config.yaml
balance_loss: 0.0194
rope_fraction: 1.0
attn_scale: 0.125
train_tokens: 1157000000
Below are experts of layer 5 (counted from 0) of a mixture-of-experts language model. Rows are named router (the router's row for the expert) and show model dimensions 32-63. Each number is 500 + 40 x the weight over its row's rms, rounded and kept within 0 to 999. Numbers have three digits each.
After each expert's rows: a language model's description of what the expert responds to; "raises" lists some tokens whose logits its average output raises strongly, later layers aside. This comes from a sample of Wikipedia text that the model never trained on.

# expert 18
router:460495493488555507477541575527498570530477504477563470489512429540535429477437483566436578472503
What it handles: Main verbs after subjects
raises: " the", " a", " in"

# expert 2
router:557520477476504580542471452552536443463550566510523470443471574515506467488497495417540453525515
What it handles: Sentence ends, section breaks
raises: "\n", " In", " The", " It", " However"

# expert 20
router:546514464545516517549504554523568434478504480458541484526498507475550518489499490479535458455611
What it handles: Place name endings
raises: ",", " and", ".", " ("

# expert 7
router:448480544512476481522530420467532452523435540543446484444511547495419501534491502397467508456464
What it handles: Conjunctions and spaces
raises: "2", "1", "3", "4", "7", "5"

# expert 21
router:451507546512555542467507613482525479611517459541451517525540459473450475509533545449505562480528
What it handles: Of in classifications
raises: " the", " D", " P", " F", " M", " H"

# expert 16
router:536460477469467506467460494476495485414542435482483461476495486609487450459464538450527508503513
What it handles: B letters, year 2
raises: "0", "it", "a"

# expert 10
router:523516459446495446467514517521557417437532441462536473476455517453453454503515427488420501516490
What it handles: Digits in numbers
raises: "9", "8", "0", "2", "6", "7"

# expert 3
router:528480514499470551534492482470469508466457499524442578493440451516440430546598436559444455548485
What it handles: Month names, Y-initials
raises: " ", ",", ".", "-", "a", " |"

# expert 22
router:460448578528537494519530546495475551529446538479449472501436497525575564548478495494539554547510
What it handles: Mixed stems, not
raises: "al", ".", "a", ",", "ed", "ing"

# expert 1
router:480534453524508529494527455505425515537515495463559558562566525429528514489468501515498467526532
What it handles: Opening quotes, noun endings
raises: ",", " and", "."

# expert 11
router:486605488431490521446505466535444581484500479524480470470491551510451455497531548605438485507561
What it handles: Foreign name pieces
raises: "i", "a", ".", "in", "u"

# expert 23
router:499532518530492476491394501460576480515493485526463483484482512530503506525532510526496488521481
What it handles: Mid-word f, er, is
raises: "i", ".", "-", ",", " and", " |"

# expert 5
router:457482472455567446511526442527523554510466455448509465556478521493449552419530480592538465515412
What it handles: Taxonomic name pieces
raises: "a", "i", " |", " ", "il", "in"

# expert 9
router:518481480529483458491548487516448523529415571533566459499464538510475495449544520485531499549569
What it handles: Numeric units, symbols
raises: " |", ".", " (", ",", "-", "\n"

# expert 12
router:445499425448543580524443453529435501442430538452469448505468429603538512507559516518550527470394
What it handles: Sh, se, bl stems
raises: "a", "am", "in", "ar", "o", "as"

# expert 0
router:505449488490456588580535483530426446454496503473445497473497518473501527481499510503471469489528
What it handles: Subject pronouns, capital initials
raises: "ap", "at", "av", "in", "ar", "a"

# expert 15
router:545522558536478450488533468492445530540505465572522520534459530532567505551454461504494549507514
What it handles: Table cell separators
raises: "\n", " ", " —"

# expert 4
router:469495504442514513466525453483471539507478439513575594512506428469511550458415491485433451515472
What it handles: P and verb stems
raises: "en", "a", "in", "i", "y", "o"

# expert 19
router:505509468473489504443479505477491552460522435439479508522561536497531485515471528482476457438548
What it handles: Infobox line dashes
raises: " F", " D", " N", " P", " M", " T"

# expert 17
router:510462459508483532537434560467622499481549469475478542547474458480521527448467536543492563449499
What it handles: Digits in numbers
raises: "2", "1", "0", "3", "4", "5"

# expert 14
router:471463578591577420459475561541481459519514527475474530482479514474459465497509483551508521490473
What it handles: Mid-name syllable pieces
raises: "i", "er", "o", "f", "-", "."